Weights of a small mixture-of-experts language model, trained from scratch on English Wikipedia: vocabulary 2048, 48 experts in each of 11 layers.
Below are experts of layer 4 (counted from 0) of a mixture-of-experts language model. Rows are named router (the router's row for the expert), gate (a neuron's input weights, with its number), up (a neuron's input weights, with its number) and show model dimensions 128-191. Each number is 500 + 50 x the weight over its row's rms, rounded and kept within 0 to 999. Numbers have three digits each.
Before each expert's rows: a language model's description of what the expert responds to. This comes from a sample of Wikipedia text that the model never trained on.

# expert 7
Description: Single capital letters
router:551558539445515465501478499465538484434544457525477466563495458459510475480452522556506421474518603422519562422574494529467482490492432393466559461436570488509509393508419565469571576467501532
gate0:456555541539580484477581546513499472476532654570475531425456514479446457504514480450445501547483514544546493530514521550521547522608513501560586495556581485464458466593494486601589545533523470
up0:532561521593545524485450465499519503583519461494431533461497521342505487499433544539560450504584464491477484476505485540557539479507450380512514570491461530477512458527485514514491510478576551
gate1:441536520513530637543520519506548487528446582503456469482483573536495522578504596501551421513410614510533545566573477469476434493546537559500615468525533453491454413522536603587484525437532397
up1:562482559402511583455544562505457397492510439479406513533470441534577506470547431570500596444437450553490481465467408533543450527461463474485375455461517548524541489416449461537365488464492478
gate2:499512430495555487521492542635583466505446469581436536491579579452431452525421562549475461463497506528557489547540440463488514507475533538613440413466562479451426583578451580429429554480414566
up2:426575447513581530304543529489477447487560528469445517431499536454492438466514513503438437485542522567551502556542492483639621496513495555506438419523552501516545459539488547504491532463430481
gate3:601534517485493434504583442527481516519501561507467490466496487507491479432487469552466533446497549608521534502444477438523569582399511546548586363461527507442555553572475556495570552607511509
up3:430546517508499519443480479503478506548498472562533475574450445477408587510515587601513485451522582522433390471515427610522515473528463449407482507503452604488493419575474499528565524462497521
gate4:431518542485549479480451444467520571546556518480590498417531534463496527510567507446397558555448528516507482466560481449513451540528446454564481565480434515514487519578457512479532486468478685
up4:546470436538525537618533505497517443480489489497447495502555521587543493431497481484591533419497466497528513554438496520427554555431506579471550388537510423471478554457567500501511498473451498
gate5:489604435533480501433516490500462461557454515439501401524463493614533493469526516602488433454568609532499514520462580428542449465571449603475455489434572513549456506507558504549496500484516467
up5:441437533449486420533454430495514480504462520513573558445483580481469461522501518527540555605560480536487451436521533517491507556536555473559508463457500512524566495516528482439558511535491467
gate6:543540465558557499482524442543427417528508422488500540462469479406510496473448485504466523465602497507507499603464521511518503476482435407532581461442482471527496450542579512454537539490514469
up6:519467431641603546434489433557482478565597441571528456525525494458439493529451498457418502482608554532558433470526639527514457518444548529541575481496542486572479503581448596482534403483538473

# expert 28
Description: As and inner syllables
router:542534479484463465537471461527522583505570434531433504505562533409525449518420553488516386471499637498558517517526445447456488536540471505438546482504591515594501507447448564496535658533522657
gate0:429531483440484534551496487544530467468492459455482481425510515503428468537475501450542444456473480342444503511453490500537384463508475393508560404547399424492468476542475555604515508531470506
up0:481596456497437529541503527505542475529516565522473494453508565505417480493487517526464506490406586487537458412499519543575454511568480454513525502465418513470461527565489621620560498525469555
gate1:479581453487506481525477517497460463490540534451546581540597517542599448437458541491477584504482475466466505462467638461526545521586427469468582322538490473511446551435512546487469526508484524
up1:433551483584483593527555456497599486530524490551509504483524470500593485539437449472525578579539449384481410536454586549487518389510541481452542551474530560481486515500504447406530429437498567
gate2:532485457506587491497455387531581448557523504599481515456468493407422369510471468540536584571493550605591466418476529410560451509539481512510563388491484484549486526568406607513524528539540590
up2:535489472410542488494486526540532447530535469457443514514483448504566424519435490481528439435493464513477554500494421646476412509534537562520429466455452493448495594536532470520512507602481431
gate3:499525489503546480498483543512523532512540488563517464481476552430532536556533472497515472487427507510518435495543523557523491585506494547432446417538496575416439450456463507531533586514543496
up3:498482519488441542523442517456515542483497606464601478435519543567478520480446465469479637610459542469596602402561524423547539407421457446504514577482510424527525514534479503543404493502529432
gate4:563517531555510508548513543546512482435453524495421526405500481451504499566457605476535409589482523527462457594486497545545497438378424553438581427436470469529526501552536555489510593581480445
up4:421476518547509518536459438485535554552450389480537458437555621435507525523510584423410493490491563559477523564542474551465471506467447443599530405568559435517497484586470532439460529538551458
gate5:475486659382563606545484541429516455479556458463614483481514460601512560535461510509504377388591579406402497541549457468572520549441476493382497445476466500506485405541464515526405557492513411
up5:590483392531503454575492502498404492537474442566405463478468532493490505590390481484525414489478419509572495525463441587429490489449521497513439573480461479553527484547555455461518506519422474
gate6:530581492488499539550537466501526494519523576415568489473436568460496486457484556551462445474532520451508555514444516458436518459531518456491431513511574472453553577564470564563642655503431542
up6:623543506516480484523448435562531556444461433611561510510496517466507511482526485497488420508539516532434541426469434538500644388416555507521433502535541563546407531495450427446429487523452533

# expert 38
Description: Common noun stems
router:507494515443604523501539506529532518394516494528501594497477547481514485480418494580457513433458561418512545518567515528513421514463406530491532502417627521490559475475449559453447606539459633
gate0:516478541462544466476527479553494488439512602477609512548565501477534524530495491554510492488469481456583518465590522591499539515445503405449524457529579573431436481490473469495467514460465525
up0:533490462471550468429457569476534410482502549508555501559412453532508530545534565553512521534393451534469529529504459523448500500396487498401584495481594472433487563404543528524525489511500537
gate1:477454530504516480520519528529575413526512441502539522516493467529513463480469459523594513482497484491531471517538467480502453542624476523511536493522429466463529452496501476484422513567534502
up1:463526506418487449479512524547416575567486279539493497492462542515501429478498538559483501486552427557423465493483451503449540533524440481287492533574679509467523444461476537510534454516474479
gate2:433595601456419582454584523441443537486546489408378493421568499526526576433530475470434501584525529505507453519492479475596534492583346483466517410545469490404433611450420519489458540515519458
up2:566401574429491493487518527618473538540400516495575576477565495588602547445541477545458589573509440559535635529473434496526448525521479518456458416439506428527636375432512520532499463369519421
gate3:534498485503372482493430454486552531356535484430477590436538474320423500441520569557492455497362453486510533470513479468504756471492529478469517522498573454597542493504558537507500461472536556
up3:473560472607527497534524503513490429419598449500500491569462473522495488448503515434412403413501511506503503505533562517497517452532542425501529494583490536605482579467442522538541509434438575
gate4:416509444506468486438469538408535520467522494536432553502473494590421509505490495467417567495535449486469492574508488563493451519474475472524555528408551573499527687465461500496515514564557583
up4:496529478511453514506447515503463492497542570410448404477559531538503477457506448546453534484482478386469525455590553484497540581434419534546484493432539536568548569491483532514448462478387500
gate5:596497569561422478504481488529558477475463457393431491542492488371585460485454485481455520571477529553569491525522552386557513546533502662555446499566639597485491553485435508499467536527524465
up5:428526497430540527519472548512485492613541442470485395579491468568573540461531546485539511515516496470490474548506530478433444539549529484438512518571390472440527453508437470476487466423497396
gate6:573484391431388550554548594503532511558612542472470496592509465473523409532598452558651563535521522555488523482472453481511509400488451488506563444457465498547507500493532513503622473585502576
up6:487454484504559517537514514491414447424512403491428525551430640508483480548482466537583475553431438556465474498518421463498504369588490490507512542488434538574517482522477476635419422439546448

# expert 9
Description: Mid-word syllables, from
router:468502491471536504536480538507490543517525533504485484524494512473609379491448534531511469477562611453532528481518433573492529473500470422495586407452553462526511458591493592499470669495457584
gate0:442410511495437512495448442449520437487479560463506533522485530529510420548453462537536496531555472455521603476492451543495534557514540476496477517535524476438479514484422592518521524540509533
up0:407464441530427518437515495491472432589433478562495429456452465527496488554453471486483517462547505602483473505541559478484553594510608529423583430549552497468574485537445471494608533484540473
gate1:490547578565534489475497429483503553548452584492524536545467557444493449525387484454496551467455542469484471488560472511483495385582421468529540497490480589480566557571522492509518479568541584
up1:490408432468473548433614534424549521474532526549537398511507566623461466503551450542415460439515490490408556453455479506528521436411568581484410443541527476546542544524535513454556571596430588
gate2:477546424557561405500503497525503621501507587510517578470481483391522436499533512473431486519505533424467540536465428584450564477614444430457481532509502513508390424540458468484433518468545612
up2:472543615479547434489481534433458495442496450442594490444485535446516469465507486369467477544539534531425549618525493514497526447479573437486494474505555532476455477595536492452481506511575432
gate3:464367512549547604489473558526517548529475523404474409431490449525527516463520351372432583469423550517558455422565516443502516465516588547542534370494477418488517505543506564525491396548507500
up3:494453489548509577526508403473563497534536467497506502552471477558383507499458490520443531532598543388498545528504530439537423516468480573400548492443542526530490513482543575603464437619452599
gate4:502400531443483538406447557405509453488508534475525488584541623552471569496498549498515577465462524547447469470500491476492488534517443531486463430474561398484471410476528520484445547469467435
up4:554472480481493528530603492458519520464616493555589483437527428579517609571469509525580471523522418437483515550546506481545571499472442503460503460530450471473593526494526506506502498521436487
gate5:543564541426472524511438428562466454416548381411577603502587534492477495597488666533487514600566497537495600598559501502501462523493488490472496418457422554477487446451549541522461589503545540
up5:499477489461481472434506468510552569531473542422506483500507428418517504579532445555537523540409532453460522413499490522424491512556439508550530489448517439518511372467559436480427487441498454
gate6:500557513519469526428392498517494457461497515425473477491564543450569515561464535515464560547613532584510570452447534455460542482534395412555518581451486448416460476532523538422509606415430480
up6:508561458477495541535533473493534496576414503443464450512442491538463430588492441536468545477460526477543404452580516488406473609501590485513487390538472543511479478479516497464403449423484632

# expert 31
Description: Pronouns and time nouns
router:547524487476517508516488433515608419418552445457489506443525580460540360520456544513498493464483590437593558468542418422530554520548406433486459450460585466552494391483497641476478621519600629
gate0:519520491536509503510542482445475545391595503498494571531491517437500496510469524502474448503565506486482499462479517480471504449461481508573473417448493438534554581511517652530572513544451550
up0:484404468563435491498423515448445504454597520469504498492555550423516435407459549457526430504574503584542513497490477537500530497513493562590410399508533444614501493493509534460573526462405494
gate1:511535513562468458480496442481484484493531475463482467472532448498551513490406475555384499456436504443556586458435483538470465463448528434480508581454548520546409448463595449520461455510447479
up1:530469456471524472546427509505488449577475523579532426463509603464494446575584468535514480542425435504485536537496569425540493556580456526573465470544501498522491556475488448459469453486522557
gate2:483532440507490626452490523510533510585601476467629539412425533527475485564413491578471578461529554482558558560507585533475463580481420504467551457334500607515484443490482422446525561491441591
up2:577474492497509478560453590539535472546550462452417496537469459527487422462432423478477527524480524378530549483461571513479465557440471471493519409485560537513543487439444502434453528469454494
gate3:501512524520503493477486526488573511456437553467473539477416567440503488496486458464496518462469563539474418507547483483494409592531457479449530462461477546478405486554407556575444583528460564
up3:455488451482542484436455521552525481536541541456462455397492520506547486434533475469421646544499527524495527548543504382530504616505417545450419498498537513533528511593502601494507533506457497
gate4:479521522435523547563552502531550508466482496485441584468527588499494475464480564449440510559527613455507470484637446462516526467500438487578505531509558658562455578520501523576500547566480569
up4:554489417498548589530550543455599504502519470491486572500434566472432476549449498535395430527550511439489490514531471533531525490513511486585484541489559598478540473498457464545505582465514552
gate5:515564493531469532503485496529539537484552465526475495498474465556476490487470438560555530468517605547516544633586579520434474615435454530514518439451583541526526380519493502494482494458549436
up5:664478545495507505416517444492519452523471516429560518465601445399465431475436464533455478556397546522472545451496569470429424570391530430483451442574591491557586482431490482484433520469503494
gate6:455549496472447581482623466495444535537467481539569561394532419478502543469513532390516553535556508532570537425483566477500486415590481466527484509477631554491475590584487454454508469452444498
up6:506476477409640505449452570496566472499522554369459392479482561508474432449512501542492512422469476456599476535547398523549502480523582592501496548427545518520515519516517461387554470516550543

# expert 19
Description: Mid-name syllable pieces
router:565583506523544545487566614483547507379622447467504537461538478456550527508377597543535442416449587476529495437564490464527478451574398480529570460449551566538473448531461585480525648473532583
gate0:498413458479416534468395476510551413546539515484627506642535527489520483507444527503454482446582491456435473541546427481472446417498516531413546544528502462477502455409521489554542519543403504
up0:450488489512459398469600466362438506455508504468543524386458478514453508488508447502589502500537587558491396444440425522558555528476599472522432547490489424504620507513517511560574468563460450
gate1:562503523457547402472510485565436594463445483544531628517470558513505486557454542501428540545494516469516570537527479530539536514499494484572483545568520440544465501548490510444447542499484449
up1:450451565513427602462419401480532509454529427460572490425447510537499556566561513435518555540465522454578519473513489460495494545580523493420475546512490595574486444514441550453485583503412482
gate2:560474490509518532506460435415520531529502503566484531437577580419438474637424554441442465490433431430469441536563561531491579565443549444551532442478566498525552550456575490530509549509456510
up2:535475466460507531458542483405476515409551559456528584448455463513507533509519540520575526456397468545595438481564539501530482515508517590478491561506461442558574544465544539467529600575516510
gate3:489547515545438528512430505497464510553532543574511546450500455479485524602408562425473476444435521525484501470587622520541530528516438502559523498498429518534497482600516598467520541497503479
up3:476513478481405565499456456506562466515528518481522542529548547526506473536485584428555490479416487537618493447578477486500472435495507478462520547424538502445595500477483432524517524511456477
gate4:498592511446553483485385539610502577540492522409428515402456481529509397537591479481467480612483525461480506540479498588483553527569482404515620536551549542591532463463444460526509589478430517
up4:465591529480532463449412521456482510487429422476496371487535521521552416505542533429507469558492493508518523508505526576462440478498525419503506426548515543512507437504480456577476528477459543
gate5:513499592440522496434533571407515562494468430538492465554520542445477487509467479404522479479524396503440496577635463588445463412497463512534515438546516577529551498443552567539482475560493491
up5:472423532475514564411442442522505381537509563373591524483467457494408476534508395475521536517534540521441508440410535517497507551558498498500531497489534417540479512525558497477554510451393532
gate6:488560474445437540467537541522487455531566457466484383523437540421507489486519458459489527422469480430494519502514492474524537522474543571439535595534510558437534515495536610509508509523514573
up6:615545439501401448484594517559425509513470525488488589582526495432549472550449447430554524493551503491431432475518519431547499507530459610525534558502498468536505559532473539485456476535620515

# expert 29
Description: Inner syllables with l/h
router:551559501436503526564558439538525500461530492487530512499603550437560492455368569539535416484561599525555502473539468485529499567533424476462569496464568470557554430484425592493546650510533546
gate0:531498511490454494584499539532508613513535549517515498561549417476573514388506497536450429422517517462637511570536477540559506536489402558545575428476472512379522542538515468492514527561536568
up0:511518515503493487521577494448472483470511528612548558487482520511533439520422526547602525486499477485406460410447484596475474525500477439597531513491423483583516444537430443591577567460487572
gate1:488483468460435570466546540524484525441551523521529527555555612527497457512450494494525537555462445524528548477426479409522545583546476539509477541493567465448500444461434472520473510445505494
up1:482567626468485496486460528471462502513628534517486490464488523481456527478400505485447540513457543459447459510512468426491598476562472503499554462497515421500494434452554468529590503403536504
gate2:487496463520612486549507528457495469438421667494520564523556504601487426464488535635475359473469573514501519429416493475480527443420478494459465506535556518472510514464486486490582529455486481
up2:572535505494464535472517559500499539420469442474404427563532363552490509487569452474439574500509453596523548415504459525530572542492438480470446475524491575533546483508565459528442530477438574
gate3:471401518385464501577548467463461476479433454504456389576490546527453522569480458411511523541523526500403512430509433420431460515428506504490485569558572549467516473439480468475496468508493516
up3:570510576481544533546506534412545575555498526413594450421455570486456496513520443500489558553526483499410416549496541455457399490532546585565492494531521464515555492459561532583512465611490487
gate4:499526437522576468493454410549485511512474546519437434416553509420443474425519511467491603512479597554493456465564486472412464531518541438612503410443525519596452553569530552492413507427478524
up4:535495518397447520470421407401508467502528440491513469557407527511448525503476439533523514489473566616500562530567520524620400485413571528509475552455583578477496396587474464547396533450540491
gate5:388597468559519472452476482439557551535498547553544460425594485424523520518534504521440508428545603481417560509477467545531596521506393445529576547451626632521512523525439530496619504471503532
up5:494523455521439573475561510522470474515495534511552455452423529484494454532470563416511455516537550554545523427513508534559539497541496531531561513363586531450439546590627448518492543468530497
gate6:545517573500505546594487452505612504424547446422515468538483480407462505472516480546463462476538454518559611560490460572457541526498415476411485506457479506584545515472546528496528531553473532
up6:435412447549579544482592555562530445514459476482507486505516467430480469473433484506564545571430469469465521497513523501450477548403623445567510628527554461478557535539467482468467488394471527

# expert 39
Description: Linking and main verbs
router:523538457477490546557513488500566518426557529458488550499541532439547356514410606556511443456523592492574469491522453509506506559427410486462631482508593486585538380548483528443549589480519552
gate0:514464541525549444574521480536529509494503424536536566450506574567547458475515511533525467511567549584438572483453436544541513574477432448507508489549427426498539509514493526460541514532544495
up0:492475516478504456580477549492492484547404492446593498536526494457493503463551448465469477459419443533553506527503509453562467484536582559489463518474500529570491526423461501425522439435483420
gate1:582465561553512515556485491473606536470424564531478487508318376405487470483493532509474557540501489466450497579570556579469560559439455521545502515535448507532492485497472529473402533474519571
up1:537539555484557476567521440523570443501483501503555487540495498502445469481459550502454408406545453552460435548496513498471574406444514446431558383505446450492492469576532505368572534539430474
gate2:472441545515492523572452550482458515538443442448494508404488439506456484453484614502510470544483491489465419480489640502509499557533539452552601411442482447512564551520381529504559493352543546
up2:484570520464418487390513497471475549593513508507507504572548490516483599460496437430475489538482509460497518426492431564559523587500450480394518492566525509354445447550581498494549573560486531
gate3:492509569507391477562522420578441491392490567447603487404552583460479460456524546453457516598468460437519513519479554534514439610500475453530407576478518503552465537490439540639535463501446530
up3:532424453561537499449491582589476408534504525526466450564555454430515508573474556575594441514426549455490530527503431488464580459522559561477523467492546502476421550546487497468533584529514478
gate4:492524455375497353473575402492472552437455520549461483448532500449437458406595500468457473551464494471558498480454532615521452511541618485516345519442489407405476477490546507537514570580525475
up4:420582545501517490510533384455482473577509559542517457457432478446410543432449581467449516459559487448591492497436533402514475498566473415496360506519425493444569514497543473497431480535557460
gate5:469462592530497509592539533555519585523510405488500487483441509527508510466476479507534528590449442501480564416479479423437498504528370501479549493495422466481503452463442509489492498434580415
up5:520432528450588399558407511455459534518535506534448492541479452570393415390470516513454482493573521453477412505470466500501544445470456505441536416431429506469393489492541498533499462526536462
gate6:521510547488596516587548455530527503495554466436518581538454444479527493543498486560439547460533565493449527482447540480501509454575435513424452465444413489549525483431481501416473470447569483
up6:519520440490462511584596532551534472493535538556514509486542520520526470480516493340511571468532608507580517496507475458531411564526554544507478451535502502508457426493538436551488548537508441

# expert 37
Description: Lowercase word beginnings
router:506534498466467468558510503490531508457569446474538441555522553496500405498452484509444439449487635490501568472567467469514479557497388430455548511465595507556480455505450581481526603495493510
gate0:544437514480420530442498466537443490462478445502485433511510506510512484368461431606513511424520603568530583521511531431551520463511501533517595484541489538383477474485616517473540525504538501
up0:504504580547569488572462496460447548511423584614551516415477489540381526526481430476528403470428412430561490572401430473478511499496428485444482560570452487551551589499466536510411489482516463
gate1:420512486465465500544457540469512425512580469555576530517549474434523504442504501498526451509480495508531485379512587531495377515561485504398465496425520431442565487522498419553544478508519530
up1:480445556496471570513465413581460436542497481487576461429501513445466502475518444546578466447455471514551576417537525469477438455441541465462459453517564555501478500436437506363505493510468482
gate2:435522522545499510518527518525478555466483562518504535457440525566441450478443503596527562432535485480487621517475435472557503455503465502532485478476566470453445604478430543445574521526569463
up2:551488470434571484619540446558527483459531465491409515540479530445523383582507504491529383492451489535557515505575456400470431527535572522470457480536461506512554540476585487547467495489504520
gate3:469538541422460468539514562488477470497512554543515552511496523540546486463484527549476447454473444479472548488555540517523543499582478431443460503526437494471490407534472455425492551456528451
up3:531484483501497477536438568580555546498476378472675502575419538507527489520450472577593525474528446459427551531506469555482508566443494510539407416440515575521578468486378576462460533471456498
gate4:513510516522543474465459461499498423463525513519416533486566566506458530585466492524495469525487518573611597371478532469546392530480453510584488481503480478508507515525489468481467506538481600
up4:570571481507497462451527478608506555355467486456478514467559438455515517468480461553481557526565456554521565521421556504525418458464531480550582542418612479502474523474519458560571471436484488
gate5:452520493460486474568588515550516500439541502496473560453450607539471473548492486575496450434443521506491599483503463514466474507471448537445419532498504481529565553485557520531512560579512494
up5:558463452431487562501410564541422503471508519518460462432477418548490458432443514469503553578470379462541433478479421402564478475503562427515635424520450471481464437567511402478443477462437469
gate6:481525489525519507588516573508484528572518546496480484514517508474355414566472475471533489505523460512493397469443461519486580488569488526432571461516543536565459487511451417530564519499514533
up6:512501510414514574536509572437419480408477595557452505528519523560512465534480455522506464441571410501581474524451422515377633514408504435405525522457487539518516464326494438559457494559466510

# expert 47
Description: Prepositions and word onsets
router:482571486440499460559537417515586534491537464470491482515567534513581403461432511488486421470569558491519571483600454440528437533461482440423567524464603486509536429527481628522488549564497525
gate0:534461530564474570495397489629495492505497491493483503540446418381503517585495504469475477466520591557517494522557600480449554529510565502627520457587401616485477492493362592560512520500499597
up0:456460465524590500497563451534548427463547432564526419602524506576496434513508498537507543498493500576489576517488560522452506565439588553487485530468498513498569489513470517517515490529423550
gate1:488561603508434477451467475457482444472545400454581501524465517469432480443440517482444584505460501402479545487518556549585470461527539470482392514493429539529471396495495423523525509520398590
up1:482536476484474521471495484528596520529462565458578515521521518515514474541533424470496557543595523530435479573433569458476463506524546492493567472533519460545531491490460558501487471489515431
gate2:487445447598483567487585565489515582539629489494487430547537474432506465485516463457401520447447541443566489497562455463490503479549490465423439513450537450549544358441496445475535516455535536
up2:456580489433465481462441598382523504551524473473490463555563496513426436556541522580466437502511515492465522507455450499485479431497460424482428570500531451637589380500459438559506483473433512
gate3:580600502454423525487485494516593427482403499435532503610480523503493441548488474523523556499542504538474524458544503496534489484465542544544573495469447516426510470515445429593610501494544523
up3:511508484564505447478440477547459474516533504468522472409490473574614513485502518597557455469528520443499450503475499517512560550470462580537480498485493412526426539496446617547581499475484619
gate4:254536605567567548535510474502533532474472481538556449572561409610548510496510545425536468506547510551549567513558440528524601430573521437464579452556475534519530442426510522503557546481478509
up4:534450535535482525537516547448482523537554599405487541442536582506530500454542472555409577628445540618589466502435465452440399530421488463499531527462598493545532542477496520512474485456364465
gate5:470589464552455528524423475519515508469455575470489501459592466427540471494551479526421571505452491597587558413610525511498537411488418446574561453439489528514504496479483461524461492489513523
up5:533422523569439472493514504447380516472511501548548527437509499499460498474442524600550520522585514553572489493432537421500499573495527476542573500504489458614519508539450489557491480481504481
gate6:517564525511462514546546517571551497526539492486446496491530485383618442485517372529504486362509473488492478487623552510537443452542477551531477529506481488357457529513483521476515550567508443
up6:425449527497498500463569441580508453485458480534435494479460480420540477500523502494505618586504541449546555459614434472527480515525482465482440567512616573472508554496451515449643555507560568

# expert 8
Description: Clause links and dates
router:552495517464484456527563533527584476478647469515479476579578523414465403475387590555522433465538585459536483521590414466466493516532477458523587431387602521562495482472443534504558580497490618
gate0:584505423440422474559545538518498579531504488491497555511485553496474475529472502558464445389453475477514458439510430485435432528454417485442516492395557464434519450506434537457492556472508498
up0:456565449452402475529561478510475566488572528503533486474410532452486512472503552560527502509507550470656413473469468494437474498515474422534542509411538449555454439493498515533553508458434424
gate1:546467573572445557443537535581534460373468373540483550526531497490532522579507406551505561493482510454464569478544531434514557433554502535426552567596491499500541531515435545492533517462561551
up1:551568497520506495531543486498549472572476535446554404451519462478599539645381527458491521461547527512497516530498482552550613499464496483520481380422530561463424486468527483406473489482473400
gate2:493473449531516467511443474493472455457526554548527498438484380456533448461490496482427493400505580488525441516493486397539493427497513544591538565504556450508499486487488534472534523494536469
up2:553525531496470525534436554477548495552528512516567447509482438531581506519545525513585538433529467541493497494553632438511476533534434474524583512576466537566483491499406477474545616324459525
gate3:519527440574502474534438607633386472564534529459523475505496630470442491597368478449471459415533488478458551498500446476414555525461549552468525445537509447489489433455486498482526537479475559
up3:582502474506455478445467396403532457523473497459372527497524573467597561507478491527541509527536484510501391430449549605554528500574496442542541524545492493473537489486572480642413509512508451
gate4:429483535436609529512503469575515580516558415468559474487511484584449573481494535543495550390493544437461448556570482428523462457476482484414597494565486478449417489504530515452531473449502529
up4:513505491490522571504450514535569514498603445474544486545405541515512487501531499417553446458496508532511572511533448531385473536525494449462554443546499514444399536483437543490454477572646489
gate5:466546507484445442499568549456532458527460465509405542521447423550525460391467523556498549503481515492611422482435507507587571463525468436505534565492474467544564474531488463540537510416531508
up5:535495419531570445549448491525467492546419535592488450556487571518432572560396530455524533477456479472403559514559524478446496539430592428549444510513472541337547503619507520526533487525565448
gate6:486453521422489458513506533488486557495486548525535457473557476479444574458514569495501544519520566515447504512530456481505499441502472411550560487510491561520539543526444514496504486481440455
up6:527532511515537423444464526557445386459463456555516509465520519604520578577523508474567460482499445475467447498534485457450555555463602537578566541575437504537497590489473564533563524512559531

# expert 14
Description: Determiners before nouns
router:538515542512472522567544521539561486481610441455479540472503515496506443486422578558550514426519654456529440467591427492519491533588488482524479451351520485554469376542455563461476502487581576
gate0:555538454510501508588538529531571628574471490420535459581505506540459490506471480556461564455530604463511461594470514526524452410478487493438495507448617488414454468501604523463542568525551500
up0:501426450552535548383485515503515509464432479501526473621490538403536574512489556514538525512476546513434397465491441556514466423505480584494460464515552552406457504470511522521554522541419505
gate1:498495546492475459499538458432534447502491481558463551510401484510502567475424544481487424404560464478586552481514582533411498505545441401512449501501511475608426510416472419472419477476464554
up1:520520602449456524446482555491525400441490433469632527496452521529460488489443503456490529544566465481489513497442430426397528450491481435513469490465481543528501497460495516477497533360468513
gate2:484453541505534421574575495554494472532520447500517517546561492494482506495477529481458480433388463420523497443429478530536600538502520546444402510478519463499510562428476492489563499503559610
up2:531486492473525553454458613601571447429501463438477480540401483492515566472517462511460486575471565573481506537540473421519434387472521500574490473447567500521574594525471588507480494424476484
gate3:520524476485508549467608634578568510566414518533635466556599610470510540499576521472537489549475505398534513474585563393461472423527492537461482586392561469430612557453549595572495497458484539
up3:542555470513479448495396488425533539530391525515456472536496422558452567540439541467406494485511542549508556476579513529605413459547483507527462466598436536591497497549512529417485499553455438
gate4:509607414511539432495499491610578588540447512571606463526477538509574493470499552447498469501476521484454503448534564449446462479512529526483536554511534560326510521466410526598634519538525547
up4:517364635512502493504456477425433534448525566409537502622476621480508467380435500525557490460512445521477457552487531529522505521465485500436557388507523492512495478565390486431487543472468535
gate5:500446514564560413477558523569503544468407566496578361528482666449489470423524498437507484411476523482408611592552549458551471392468539499525530579491503518487525497448467458546500531462487529
up5:509513524457456556529481570444474522511506408472419564497453517486514627508500425532565494547604494529497535463482431467487531545491487539492521479466492593503496546467514559542492395581522394
gate6:504462460521508494550527488537514457450513503515453517548467436527521505584498459513513392384576442415554508522580443582534431475525562507548626584469448514541527462540459308494459472547522529
up6:481467498569495405500573516559475536484506452602469515591454494550509506573499511498500372402491477572451520541586506515557478513518562462483568530457501482469508522508500444501420472527465535

# expert 46
Description: Leading number tokens
router:534486481509462508493503481469577545458582509453483523480582492462526428495348568552519468517468568463535517474562534419483488496510412421467560420338575550571509503499435531496502607508471621
gate0:545524454500525531514532552506439418569522537533444530602524460544530504572537514499526500451454520517441492444422533484406468477566449515433508544571666463423514591479394471438491543478618472
up0:490496550542481510482495472529497423470446518515453604545502368503457591548528528436532595521501532546464507456400612445522440499457445479422450493488527444411506543429498560521428489564500484
gate1:515509473469500428494510455454464439494522538592471529385441610632505589486474482641515440456395411502515447426545438560582537530510466555581491453509509548507501534488502484521556472458431548
up1:595844508477415480558470553551427514471513544482415457553552505485457488510487542566522571524556550550416541469428498522477540503537492502447509425462495395546486506491490508522405566516495402
gate2:531572525416491547445523459560486537588452497545521536457514464536504579604454525418494472492573495451392502572454536493481451486600458438455499591537468512514540457469436506498450510376513425
up2:535593513405536496561502524487443571553517434447448481503557531508451656521447551483552519506491395479470428508532452533523383482446411507442458554544449505509493479511537475465536534503528483
gate3:525531521521453444485533522479528455428550544507445505473390550520591235502522568514551499583523599539485474463519530547537550551578506593513476489489560546551518527458489531565508507494536516
up3:457524436481618407461463440527525483480466527497510551417485428428520553571515521537477421566501491541529549469428553539469488498551515514543578524501456554513486563546445503480389584562581471
gate4:487507503533526402482462500456521495481479471561566550545569584510500517418518543454515480569541473474525462490466561483513383452477427473521500536526430569488581477442486484509451517477508491
up4:552473443570479406491514552515512485464512495467556508501463597418448519496499536461471474512406486471560506444491583495501453502490545564514513337485597555408443544552415485578460497518474470
gate5:517461506434527544484519500526519548473495420381512512421491552422541438533512473413490423522495456439461532521462509483540437561486427399460431515466478510462454449435511502506472509506454519
up5:469490434515537455501544464521434412525483445575584565495485512449457456575592541537495509562478483437490513513464633457549449490434570564510502448465520470348509600558458440528526549539467499
gate6:500429520504467522578570543538507556556495580482522389548587426505543503514480454537533543461466475492515432372486568524502412538483482506516504508484594409530507530552482579482542489557517482
up6:498429523533524509517564531410453463513481488398508536515542534491547496491436469524531562499408476455604437426524492455448433604471482505469525504468575493455455482611498438490446493538508436